From a checkpoint of a small mixture-of-experts model trained on Wikipedia.
Size: 8 layers, width 128, vocabulary 1024, 6.59M parameters.
Experts: 64 experts in each of 7 layers, 32 SwiGLU neurons an expert, 4 picks a token, a softmax router, a shared expert of 64 neurons.
Below are experts of layer 3 (counted from 0) of a mixture-of-experts language model. Rows are named router (the router's row for the expert), down (a neuron's output weights, with its number) and show model dimensions 64-95. Each number is 128 + 24 x the weight over its row's rms, rounded and kept within 0 to 255. Numbers have three digits each.
After each expert's rows: a language model's description of what the expert responds to. This comes from a sample of Wikipedia text that the model never trained on.

# expert 16
router:100170150139078109110134072149127093119127125152079124097140086118133124082107171158126126126125
down0:113137180154103145132092077148092115123138140105155096151175116173113117114129142139102109129127
down1:114120129145118124170152135131114120121132123135144161152159128142121122150133142104118080109097
down2:143134105133131153124114123154095106210115116125139106154169151111110131168104147161107131129127
down3:081144110136106133100122117105136147111156089152116121087144141171120092131160104167142130080126
down4:151121142120087128092152065127148102113100108112153144113088152139113130117164187135143106117120
down5:168153199122122120126147107132138138131120108122136113142107145078128108092117131140120146167151
down6:157133162137134093091114143085103113158161160113142113124100122145129121145107101132138071110138
down7:153123125108165108169123096108108091156120127105125154163067143165129139122149099113159129159113
down8:118112152104111114097154153109142106122118138153156108109126145172145082139110131150100119174146
down9:100120132148143125099090118095132121148147108109126117166119135111117131121135175160124116101134
down10:123098127138138143147172145108090129093122124114180127084082111088119108105124129099172115105089
down11:190147109114122077104134126111126131136081128137079127181132098133143143114097095139118123099135
down12:113161146125096110105088116138087121126113108057088135191103139129107158096129116096182122149134
down13:166168160130119049140090108143103181104150127104131153133156129135122102133155128099118113122132
down14:109096136117122137171174118126125129152142171148129109119115175103135130146108124091137167186138
down15:107152090139146112129156160100152119130127096154096112181177135101139101138135128102147103127109
down16:123114161146119110137133149136140069109135095132124082104137106164159131093159105141160136145145
down17:108110115108137167101151200165119129094104134116133099105082129121157127151140091082084138125132
down18:123173138122132136089143126106121145164118126107153112108104144140099160123114136155161101137089
down19:134142136147132157164105104104157110149077106133122150166112128110164160143110080119136130132138
down20:119145116120131107124129116143118127128094089102187158148152180133120129120137144123150108131113
down21:152163108157133127178174141120140089084152118158122110143118130073130128135107132106130107125132
down22:154149137158131146137164102126163077140143133086159054149123142123098118157107128166138160129145
down23:153140049144091095158160145096119127130163120130141113152108143141115191158134126088132131119126
down24:096182135115171151158112151183129143121153158110168120103154150101136122129144103175148107119121
down25:117131159060176155128156130117136103119155146160138136103135131146103069136126110133144121133133
down26:086139098123114130130132075154112117135147139133113114193127131154092098135162150150128115147114
down27:124106144162096117126109117140110136116132111132113121121104146108167100167121157097120113144136
down28:147126098176143161154123144091139138141092117102094158143137117140137160129123147111126102155072
down29:163097128153102131139100155183083134115136158140148163133133113127145112113160133133151126136133
down30:136127120124150103126118105109111093134142129068120148114145130128115159129121155115125110118154
down31:121118164161139123102167101136070166114164108132106088123110123089108089129081136106143125088142
Description: Word pieces starting with v, w, d or o inside words, like D-iv-ision, Ind-iv-iduals, ww-w, d-if-ficult, Massachusetts.

# expert 50
router:066166146140092108121100145164116108159141150136078131158085093155135133168106124147099148074076
down0:125130113133179090138120117135126160120168121116138151136076142081133141086104134085173145106096
down1:150146113137129113117086112121154105138179154107127110118090138117101120125119123170061092100109
down2:112114124099154179149100116100134131141123105139115134123128107098137140112136151151116151145147
down3:122114127128125058112119103152136084099140119124149137160146137107107142100083142139131140117094
down4:116118055131135095133137142135088117096135109173137144140104126144156129136139120128186129141134
down5:126110151087086171132109156136124122085100117115134096087108171148148132157137105123139080111177
down6:134157120124079159125152128141117145082131154137134200125108157143107158160145114135088119084114
down7:138093085121134126106133134108111119128080099134153143146145134157173106127121129143077112130127
down8:090096099164163108136153161101101086111119134126099142119103134117110141109113148110144121126108
down9:129132108119135126117103139118141119107110098156131134126129128167126123150123091132159138077159
down10:128102112143149066109121156131149131174110102125103109125091132101166141129079155139150130118168
down11:151110127128097136130171106150114127159141135129159134147114154133124106133153128145108137128127
down12:156137131144091141138126125142109090139156090089126153153112120107143119098130153120125101097159
down13:151139101141128128134149157113146104102120105095132041122113096116124135143113159168133130083151
down14:139124147138136109133108121125141164144193132153112098103081127190146102137160102129138087166105
down15:084135082128116139083185111133118123136134122159093116107162155182089105142144124113158137133148
down16:157145130129100184138120130116140133152131112077155125099123096116120115103096104166143094076133
down17:137150123088127137128073150091147143124122083118140129151128110106113138104190120107132118197092
down18:118118131160164130187141121126108138141146143094160129142108120112149073121148117109059134178111
down19:130139157131126125129096133120115135128158166108102114135104157156110078137117102106134104102100
down20:116134142148107179138150175100181133104145127132143155116118180106129140110125133142133066152136
down21:133125146118148147142130199127143131123094108106121155157124128133149162104133151165132104157147
down22:163113127160122143125158104122112123068084104122123124148120127143098118165119122139124194112113
down23:157111115109141146162116126114168113131154140071105148124099095104125135114123140122143194145166
down24:114105130202114122105091109141123130131121125122144134133080142129186106110146118134139133153132
down25:112137133092092110135106114118108109082108134120137113140118141158160089159144104116128108137127
down26:107129102113070118116121070108136125198122112160123071141096113149119099185130103139124145124118
down27:195141196086155131151111087125132127165120111119133115156117095123125112127117136152104137138122
down28:103170114149143125155197124135102139106150130186147140141123107088104123131131111096128161120109
down29:120114184111135146119143122111118115126134108159064146151146133137136140139123151125146166110127
down30:152128136081158093118159098131100182143139166113148143122111122138112160163173143121120148128157
down31:126107170099187150106116153106103122160149126101139148110155174151164148152188148093088099173121
Description: Syllables inside longer words, often before ed/ing endings, such as inc-um-bent, inc-ul-cation, st-um-ble, reg-ard-ed, Feb-ruary.

# expert 56
router:143145159145106126147149169107133128072101128147143140150171144128092151189151105133146167153107
down0:112200108093116138102102117147130090117089114125130144115101092139097115120129106160100121129105
down1:126110158122137117124126185139149167104107138131129093108116095120127132110131092096099160175134
down2:111143156158090112140090127171118150102149135143128127102118132146120152140166113136130114081096
down3:144152122127131130154076157136158112134123124154102101155158120151157106167154099116129152147127
down4:103155126108177120133141079139114135135127122173157105126111151136088104100111102143111114137109
down5:092116141121102153141098154135105152138098119100167132106150131144141121121129106148166100138145
down6:178138155152099097108133122157118108090097136095109118094126118150103105104104104105122180081123
down7:143151121150160084140128119159140138142167118117186157115140123126123142133113145132115141165129
down8:074181147138150121132158161135099096133114167128081113127148112148113106144157117128122101120140
down9:161120141092149165109140146104120116077116110134074117147078157130140145100143138141134114128176
down10:120140165112122135102208105120087107136092131141126097122138098125113135123147115134142143129137
down11:102116152105163063123121124086117158137119167109097149136148100108145126115130152140127125107120
down12:160105147129056112117118140148132131120143122121137164119109136129151093130151184088153138116125
down13:117124104153142143163165184103149119145154124131143128113151125158106172137103141132120101113126
down14:129120185101079138140102137143159184147156138172133043134116100127117150142125112122120146104106
down15:210128143112157094151127140119134126134093125163144110150129115128120114097178169101083116104091
down16:154142150138141125142129127143092090071126110135172143120087116138113110123135090094152082133078
down17:121163139160115129129123145120105106140126126120154131132118127140111135097186136093109137146163
down18:085130108116150129132160153134112110116113112126130155141127135105100175137103121088059146103119
down19:120161164128124112137111107131127134184132135118099144176136183099095083106141156117092094129135
down20:055113136114112163129147120139155147122156143081140129137123149132099120145080129112146141111162
down21:102137120130116125122140161151133136107132160158145155114163164164164111132099096155129140168123
down22:166101116092166159130100139130134109138156122099116155160136148130146137146126141069105154088125
down23:148141149157116120138134144110129118138084107100142142135171141160119151129070136099106123120097
down24:167086124120176121137121127121145084131131110071138133146143132170096112143138103120155192120118
down25:160148161132104115128142117116170143145108139168112100141118178125117159140122145131091108150087
down26:161102113159165157110091135158121111110122130143137183148140145159131115124102159175118115154156
down27:130155118166128147111126155115119141146118103151120162110119179128152128065125123171097130122145
down28:128166148148170125144105136103092132087160134128130119137135115106143146131163170084153134111161
down29:105078123112121127109134120104144085161120139120126115123128099144092102144142138105120089142151
down30:124098144132166112121125127127123153133118107135142123122131142147103107116127133098092111139094
down31:144147126098121134188117143147133138121096140088125144097131131146167131148101155158124144151094
Description: Latinate prefixes like re, per, pre, sub, plus second-syllable pieces after an initial letter, such as dis-or-ganisation, In-ter-continental, s-om-ewhat.

# expert 18
router:094138116151157100128111142130136110104180132147152147118094163141170079106095139109108133120173
down0:137168098124144153113134137143147151134128118114167103143139126174097167173127109126175149124136
down1:154130154140125119091109134086129121129139105125159116136112144107111137102156099146129093137149
down2:123128106171115169135151138115119160135107144124124139128145057117152094149090095116131112184149
down3:138122148094123123126135118082103114111184113103147148129121110104198082174140139139113135123131
down4:144141182157116155098141151105144134176076134160144124141109078106105171117156115116187110110163
down5:167108122160151093117130119159115105170122105121130145087104112091149123130136142139097094148143
down6:137135145109158190182166124150113106120135149137097161131134090104108125151119090043131131123099
down7:166121145116120154149145123126150130141111171083127179121109154097149148137116114139147173147118
down8:186094162137121157144140134112161137107132151111117130144153100179149111115112131126140162133107
down9:123097113122124141154111117097098124146133143108112140127141171127133094134132135091100105108090
down10:173094110110114104106108139126102116152115151134131168138105123116175140104141116099156092121124
down11:144135101104108116178112117148125178126065160120124153117149124144141136140182124129138145163122
down12:118109088123122101123102126129125142094130103117146132092059138166161135152133121074149136126130
down13:100129125140100134086108140105133163131133128128108127077140141081138130123095081152125134148144
down14:164131093100110117128136080129129174113107118153169156158153140114137126128110083109114142122147
down15:113124137145101093146167121077116114151152118139117152175120181095159101110145137120117079121123
down16:096140131090131112157129148150120140119161153157159124127147149103177152135113133144136140150128
down17:154169080165122135141121179128149157129135130155128129165162178099141121155117082125164162141149
down18:171144140187136129134125162196106092154122120115166117144108109163134133136130156125135119173158
down19:147135107156120092124072129109122126116153160129144144146139191156116141173112158143112106155154
down20:087134106132163094118127094129125125127127070114161115125126100077139136105089105125149085140129
down21:102120142115133142117116134124124140118118088119104113081120141123132132159153101151115141135095
down22:140101122130115118128117075123148177154129171136124163119155118160122144117136150133124174154135
down23:106126166119100165101124164112111121092149159116135110179137155157125117091119108126121170108138
down24:113157108145100132127112062132133162146135122086113137106121148097137104112163120142132123150161
down25:148092121126101142177127155114124147138125113127131119141112103161113145136133166119138156116110
down26:187138136141101146123103148128120145093138147118128111095141087118111138117101124144141073073129
down27:099150139123117128175127122108100159167096153150124141150193117116124085106100112154154117132111
down28:120110129135137110129123083133115169112104112116133082155147131160100115114137158113140142101078
down29:175149115115135112143118145140137106138105156107167130123168127146136113180120154107170111130120
down30:131153117102115153122100131124157173155106092162134145108098152154155145092145071122148126121121
down31:095200065104117111162123105137135129101105132118113113107124109094072138166163108158144118129136
Description: Verb suffixes ed, ing, es, ated and following words like to, him, would, as in giv-ing, tak-en, provid-es.

# expert 34
router:095126145145137092167098141146166138092095119171110107135124166149132107120118109105107110142164
down0:097123099148122142128115163093137160120115118128145102136162096132120128123095137128093152124113
down1:141135135180147127137145086095124110119147151166131075108143131087138108098101116140162122145135
down2:136105126139136097149121119104147114149165113113155135216107142109155102127133149126141148142130
down3:139105120136145129157165120122126108136124169141138098154151063150121110103119130110087138103126
down4:139145125068130152147191106146167116142145133128175092138104117085131108134154147137101141136159
down5:134164156146128143145078135130142110122120139185119153114142171167142084105146114123068103134135
down6:165104138162135150109128139078121122107133128102130131112104114125101098165142124123105132149124
down7:131125157119122149136137163142117101120146125131141171070167153135121169132164164114100081151094
down8:135127155145146132105121160168089150144108097104136109088130139144110170130127140108145117134156
down9:180104148088093143141130131125108116167126157101131147112080150108129136144143141101092191168133
down10:118173142128128099143171115123127179159104154162157145133112131161155120139144109144154143111132
down11:105126149141181130141149124117089061124145161126115125141120131108104149138147116116149087127081
down12:144136104090166085147118135107132138129118118094087155107103099094152121140147118085120130131135
down13:128148121133153108100085164180159117119123099149160119150153143153110124124142087115114152164129
down14:117136103091156157138155139132126147152121118127132131181125144105104116118136146124114145092093
down15:134130130116077124147126146125126109086100097139139104103136104095123182122130136150099072112120
down16:108139137100135152133121129112115135157125155136121114170131111110125149133126127093073090160142
down17:119096140098139122125139104131156067097134098115105096121110098131124111129098120080095151129115
down18:139143081146157120148112118134128101072125141159086113110126095145099137102138115077138129122113
down19:142111126103142127127088103084118153129115102083113126150100126132117116096121138175085150110096
down20:138104133105151122102133119127125102127124144090135185132116165125142080130136152135117115136141
down21:177118106161116103119122122149075114135105078110120150151095130146143171125120128129136141086079
down22:129149061160081148086152136190150171134113084149150099134149122083092107136124147113153155116142
down23:098094126107107088160138098144156121123137159166125105093144123124171153122136082147096126142175
down24:122125109148131129108103150114097128085138135101117155112101112113128177086129139113175137142167
down25:107128082160095158123125140125140154128188111136155149130082154126085131125113165075104098103173
down26:126104134124101141128115148144106116161162080113152136139140145046140089146125133160113106062130
down27:157128103103141086140097142105137147107097146116146142115155125153125138063119123067154132138117
down28:155140100141154126109139134122100117156119072140122174119139149072160166110119161110118121147072
down29:160150095130142095137155078117128112161100118112150122177141116126148088149118136116115116145111
down30:122121135087118154145119157112180162108134116095121130123132157136144133128135150104112122114139
down31:100126148144115111077125149122150146145165169104116121138104153099129139095093124108131122126128
Description: Word starts like con, comp, app, New, plus inner pieces such as Gri-ff-ith, O-ff-ice, photogra-p-her, Preced-ing.

# expert 6
router:141145092082094154153136120129160095073125156154126094148138102115097111121128101122106131109091
down0:161137136073157120126104111151129116155165179114118146114140154153156155123072103152157165157166
down1:139127092136139116163111107131108129110119123090138152121127140126120121131079120121147144140102
down2:142101135145052111140141121111138094105136132074109128143143114109109127139120160130147171132130
down3:116120156107106141120125087117110156098154168145161152138132153121108106150114137100165111108122
down4:156131091101143125161099136167119122126106102152096137149126073118153098109118120141184141143133
down5:127144142129135159147115094181120112115133097178132128109126163175138135153121142139191153084159
down6:137116111171166085121162096126139110157165111128086077155127153117094114134138104122126142113125
down7:120131143141125083131114140121143139097086135164129134125101158122129073119115101129059127122148
down8:126104114135139133125173145130104150153178132098160112092142145134121138119090169125131127118172
down9:139137088113127101112096123142123147146129132059099105117156111113155156117112153120139133147136
down10:132145148129121125132135120145153108146143145104164136138111137090080123117158126124131111111129
down11:127123172145075099122105154050141144157125096096156074158152119090100125157168133106075120160129
down12:140095120165139110119174124127121119136125084101152116100077102100139160199095174100128120075142
down13:104149090111131098119134099127168156145108119147163103130121106142127122154132149128118161109088
down14:079171156128157121131162121141076099195101114120133141159122156139101074106104091131141118101102
down15:124116165138157118175096112111123147143158104155091161126102121122118146115178146088150120141129
down16:163167167155077108127137145160110112134131141146141137128116151124155157094096130177173109122119
down17:121102139142100120135144117106141152122085072120101086100099102115118134126119047161168097093144
down18:162128145144102107131145156120150179076127125113148145119119126054145187081143126137136136112120
down19:106115187094168147098152106090177174189141142102106105138144108141109124152108084100184138150153
down20:146144127087090119135123122115156104157123136135094132160124102092124146160161152161161162112127
down21:084131147121166143132119108093133099086129148126188146126165135120107146113161146118083156123105
down22:183128146140150101127138122144118118098094126155132108155147114187166124103136159097113118158137
down23:073100157142174144119107092109164109099141153100133116117125131131097121126116110149164131131116
down24:146136169111126136178145135146132134117122110129077133162120135107130131126158132155125081142142
down25:118160130129135128131151078147101085131140110151165102115141101115129123095106099166156120158108
down26:136170116197112107116150096164129130164149077107117064142127134089129134128128159117120092109138
down27:118103166126123115124127168100193149124089159124092122137135101098123116099083134161130127107134
down28:145176144105116175144146177098153093095145126126110117128112141135118145135159095164121115128120
down29:081093133164066134139124107100143104121157159111151124150137157134122134091173111148094113110101
down30:144122161102145106126100126109141146112097130106140133151162145128129118107114127079125129093072
down31:166115124094176134137114102161118144130121121137138158104112119193136148127086101124130131124082
Description: First consonant pieces of words, often p, v, f, ch, sp, serv, such as p(lane), Sup(erv)isor, Malloy v. Hogan.

# expert 12
router:151094133126104101153105113155090173160148130145159118112103125155135170115096124166051120098132
down0:123156107097140119137151119107130145131107092148093103151129144104120087143137118108163137136128
down1:148123128142053127120138126148115115169138116090149143118132133115134164143131151122086139146117
down2:146159092178109158122093169140109064140116104154097118129126166116146114124110107136129103142145
down3:098141114112169127147079112119099087112132124120118138106071114167161121121106114117136089094109
down4:156163141115168136130143159121089154132153134132126125169177137110133091157162168099086118134084
down5:130130108116150098094148085099126086118130142116125092138155125110095100121124162143159112120136
down6:147173112099090153141122146096132127091097136083081122136162096155129152128138117139138119147139
down7:106052123153087133138115081066104129131074076129165159118138148107107148147107175114157108123096
down8:142139117106103132150143104077109136165127127123156099165144073104101087125121120146128102138111
down9:150106133160118131154132150093104149087175164136141116097129171145104173101140130116107142118113
down10:127134141135138184138161137157142122140177124121095127149152127118121152162151151092153142157103
down11:144101153120126109127106113156144169165121143109163117132125108159143128159110103116115160129121
down12:100114105122173125143148100148132156143132129129154142148123117114098128125088115098136110158085
down13:137143111145165165094133149085122134128126170123088127136170118115138127154121172118171117171169
down14:119154091127072165128144132176146131127129112165104122121160102110135152145113119142133111117102
down15:166143161082156122113153160149120128127080155152175119153179136144112120129128154120152148151156
down16:132132153111124146126126160121098088102122136154076106147118127153146091115115116076155147127132
down17:123185095133127147142118095112112113113119130138118077143118067152144154154151146151164132118132
down18:098154107088133181145105119155102118118083106135147141136138107113114110124143133126083116113169
down19:075138102114155096140132160098135159156141146106153132136151159123149138115126105101151090095121
down20:127154131111112190143125120098122091108164120144103108164163120162112118118153149087140128103123
down21:155106096111109112099164173137141127145129101114113181110117123122141103119147194130132165165155
down22:136115152152126138138138135131132149128151147167164030096092094104114144129082116142125130125101
down23:125149128100154136070176088141121124153153122127102154129087112172129127117120166090112116090133
down24:120148150153123107137169129087153126090119157101145121135125135124140157094110092101112139142119
down25:135147133088113128136124132115170122113121147155161146146136178158131133131077112088098159175150
down26:147107143162112144125110150162133123179120166165161135148121112130158175131132140158129184146146
down27:137094122078147074149111127124091133121127095122119112111183123137105131098139114157128161127127
down28:112122107129120105109106143137117185146123140108126163130108112106139150126139094141155074076138
down29:127127144147124106085112179136091118142148138116115110109115164132165129086118121106087118098112
down30:113111132161138174072123107131123125154131091152152074110124101111099101105114125111129079105113
down31:132110178106129118140166163099141152137116109109135173167121165123130091121096086066071115155119
Description: Prepositions like in, of, from, on, at right after a noun or verb, as in born in, a hamlet in, medal in.

# expert 33
router:131107117124153123121140125175100086152132149131108140101112088129116165112151137094149145143093
down0:164104174116152094125132143110147162130141091135123176140095113104129159140099106111130131115149
down1:185117140139150116124164088128142123156146164155173133176110125166158125135156119130130152135110
down2:121099094155200105169091108129139163106148126133130130113143135124119148125142105169134092108110
down3:115111099079105134098143118122175121138152164123118143130111121148132146163113115111129100118141
down4:123103132137116123133114123143100141074137104134112164113126136142162160118136084096121146082122
down5:099111158115135152086110150154094128128140138107172132150131128164108166137125130094147106165139
down6:125145149113101128118154137170111105145129111165130056148129149129130120126142088130136140113099
down7:144165144119164151137127095113117088114106111110127128131119116123136124117141128106159096123144
down8:148122151159121105130105162147150164130127127110142145101111105132109100126128121081090118130119
down9:125132143142157113078147128129108116092176145080093144148119146093112135106126141136133167127129
down10:117149132122109150122111134123071097133133090117089156129136123094116131102113136119111136112099
down11:134156157128112113162108167150120151132160155082125127100109147141168173148141111129116077151149
down12:093116121128095157127145141139129167142133103120155133076115135118108101180133114139089115080106
down13:092089136147092070139114121129112105130131115176134127122148183146119074169182182146125071120166
down14:121134094121135096100124080109163134208151097149130086137133107185132125116160120122145114154126
down15:169146143094133158112155137134100105136138120137168121101118097143161109158144118156132117096156
down16:141132120138145115102131134097118085097171174125077121120110168106139106125120154141116116185131
down17:171113103160100131095139155128132105115135145108100186113110125160116132136130160159125121165121
down18:131133164119113113143143099134138107127139075175103104128139116134106148130142157110183121113095
down19:072089120125138100142132133108139139116099146115113144128133143090137135106098072174121110136132
down20:183122124112152108172067144131142114125140091091110168121086115103168104126140124160151164136142
down21:149161130097147115110160089165114075131109120151115115143108068105119142087141135112126164178076
down22:130132157121096126107128074138130102161113134112086108130099117083116106112143154102169174165149
down23:125100137066152122134114149114128107137101112135110189139171121131143132122126142130100114156154
down24:119121085137135166140160098107074089148116167113131089124126115161129146106093132150144086128124
down25:102109129127149137163141120120117127116129064108105178099163158173133107142123122103137133116146
down26:121151123116161093130138077108114118110126080108093145098133125140140132134096112150154106114122
down27:150124148148106137116122104114115092096106151155111156132149117150153129139114159130150114115104
down28:149129142143118112111129101133111159154131093101116084102122109113123145117114150130152158090110
down29:157070151150140119112097158100132113153135144132158146125087113110135133115129138110136106129119
down30:078074174158113170119128152169120149127145127166113098102137146157117132113116113101149096152118
down31:104122122112157148163086138089141087147128122148112149146150148145135108147097124076090136101102
Description: Prepositions in narrative sentences, such as in, on, at, with, over, by, after, plus the mid-word er piece in names.

# expert 53
router:084119168128112137137095171156167179067116117140144176129108131147112142109161139076140094132167
down0:147094117098084151112124179106159102131132082074115120089098144142157145160144126147128150126123
down1:133078151131138131126145150144077167126130082150139165142173110146160161130122182106135100103125
down2:119137136107136134108144134141149118169160097198139103126155190131131123118118136113140121129192
down3:175145122168128119120150154110130106128128105094083117145117144146127107130112130132128140164159
down4:117164119098090083116123096184159142172128130123093108143141120114094091108117102136123128141061
down5:115167119164130091157136188112120137138102079163125119146157112125133131152178167142156073072113
down6:103122104132125093102113134156130150093122140121175118118151130127127151187086139113136130120135
down7:114092078153135143140095201136112125111102108126129120135126133102103104119092126130082116165121
down8:173157126130187126139125123132129095114158118101144100134138126140145140164100127129156071137121
down9:105126157133192103129176167130164139129105120081151194103143137108141105125102109160119076123125
down10:159107115140122117134090162078109133163122152116084127160079143131131165152143128096127114139104
down11:061124096123117176110123127080151124111138144140154131147098136105137126162086091168128131106097
down12:140158078142130158093098111164118088094138085149141112147108136184072121121129113144136128134149
down13:117154100127129111109122162183126129109099129121147121133142181111170146174126140130144111142146
down14:105125100168103140111156124121143115137101148133154118154110140166092104145124110092146154133105
down15:169105144188113116155109113152115131141124157108108153142083113150113156093159087104150131122139
down16:109147138174142114144100152133093155104124114153099139123097169107128167108113094078136140128077
down17:108134162155152146140150170068113144169134114100104160121126137131117113145140109164122111104092
down18:127135127120110134166116124144111106091124141085158136142149142136131112184118116109123108165109
down19:100118112099106138118134152130133136115113133139100135146089104159083150124141129110167140144153
down20:072127110112129128116103150096129148132090125092134116172157127088150160150129166163103093144133
down21:151125161193129135094147107111109159155081195137099161127154130104157137116131099081119097177130
down22:068155096095147130128099123121124117104121123125093131146154158113118122068081160103133086139154
down23:115150115103130119128135138119138136170125127114145096173131096149138145139156213118115145133150
down24:137121105126127078113085125111137161134100095108134146140136144132156126107147121167131121133137
down25:142113108105162138129100180091115122135136158097122141119083142119146121143127104121127107101107
down26:134149167141108101164108091122127138118116141103115128170150155113145113106163096109155131176104
down27:149131109111137139141126145149133144125120110137118125101122101143151139151151090146095102091142
down28:124101159105148101100107120112109125109114116147167093105123115124129086151141099134111119126112
down29:131150105136139117135177143094117113136139092097147107144142180125120154169124142170079131094172
down30:114146115092146189132160132132095141133128165142115132086100116082112146146134141106139141106103
down31:103131080121120123073108142130142145163127114095119125112138124126179107122142139124159117135133
Description: Final pieces completing common nouns and names, like a-ward-s, Headqu-art-ers, Cl-ark-e, Lansd-own-e, plus closing quotes and parentheses.

# expert 25
router:155101089107138142131115168145101163154119119105146138122161105090121168124119127157092101159117
down0:140103135113116147122149168132150089163101119152153130148111130135128141132172132093144140157142
down1:147113107154140120102117135114112148138126154122133138106133151140148123116143139119129102157100
down2:167137132145097105144114096138137141102071126115110096103130132126150166132141114114101120098119
down3:085144114153147157095125097161125132139103161101147108137146117140122134075123101131146128144154
down4:118108118089137155096133113137106145145090128144101143145104140125200139164138170087106137130114
down5:177140179137097141117135140102122091151144112144126145110131109146139108095130175137146110134140
down6:137125096128106143108133139139114139127105201110101129168157136090131109117131126130159142160139
down7:117129104121097125097160142107136086137180184120140132147138170141110109135132164136126139148156
down8:143096122119149135107153129096122125130095152149094074094127130114100136099155101117103163181135
down9:080073170156111140104134166110121117130110103116189145148152152072135131122150172137154145102168
down10:158136091074161123150125154111146136142149146126147108120164165141125120139108128110108146171095
down11:090130155099166114151140115081122166107116101128118122176146125124131098077118129121149128104139
down12:133132147098143135139141143114146112154150119171174149159145152147103139147108171116087109162120
down13:115140135172102120105137133152133108153158131126156099075147102124128148135146105143156130081096
down14:121098108130127125111132126118125144115128173155136113126173154127095128149121106165174132167135
down15:135182064140120095166154114112127126166137167148107134161103145149136134124134139107150125126120
down16:133130107150126098140144055118146128127128136155157120095116081133117124139135110120078115124127
down17:089158119101130113153140113133096171146120097073165104137181134118121116115144096108134141105137
down18:118118125111138095147152140138129161128126105140112104134125125084119102147116108112168165143146
down19:141146142139120101134160143108141164130149093177099142116105122122145169120075138104172127160098
down20:126135106132105125186101115108098138116142192139129116109145135099137130143140126103134111119133
down21:088137111120135149116174091141122109117116111145140106130104138116098107126052167108154155134135
down22:111051124139100128134084160088104138144126128132105144097103113155135143102151123116080125134166
down23:096149126132133089107092171177112107079129108137111138175120112130160168140167128129153130130109
down24:159125129138116093139105106153118137166150115130111118083146102142127136152119125144173109155108
down25:095103153136131138118152125123090084107090152122151126145091137137119099112159129117163117148112
down26:126129132166152159131095160095142126090106115109080155091147154113139132141139092165109133138149
down27:128078108132126135158090147079115161109151145127131116113109128131131111139131113135107105149126
down28:133108163108126114128130152137151178124097136071137120166117135093132100129108129144108134127146
down29:141137133145133132160129102114151096148140105107094091162111118125118101115136121090151156137138
down30:141110155083115139137135099146167135178112154138108116116135140164149134126157145134094169117111
down31:105123133095105161128146141142132131136139144098110150144116120122115107122174137149166164128182
Description: The el piece in himself, herself, myself and Philadelphia, plus the prepositions in and on and closing parentheses in infoboxes.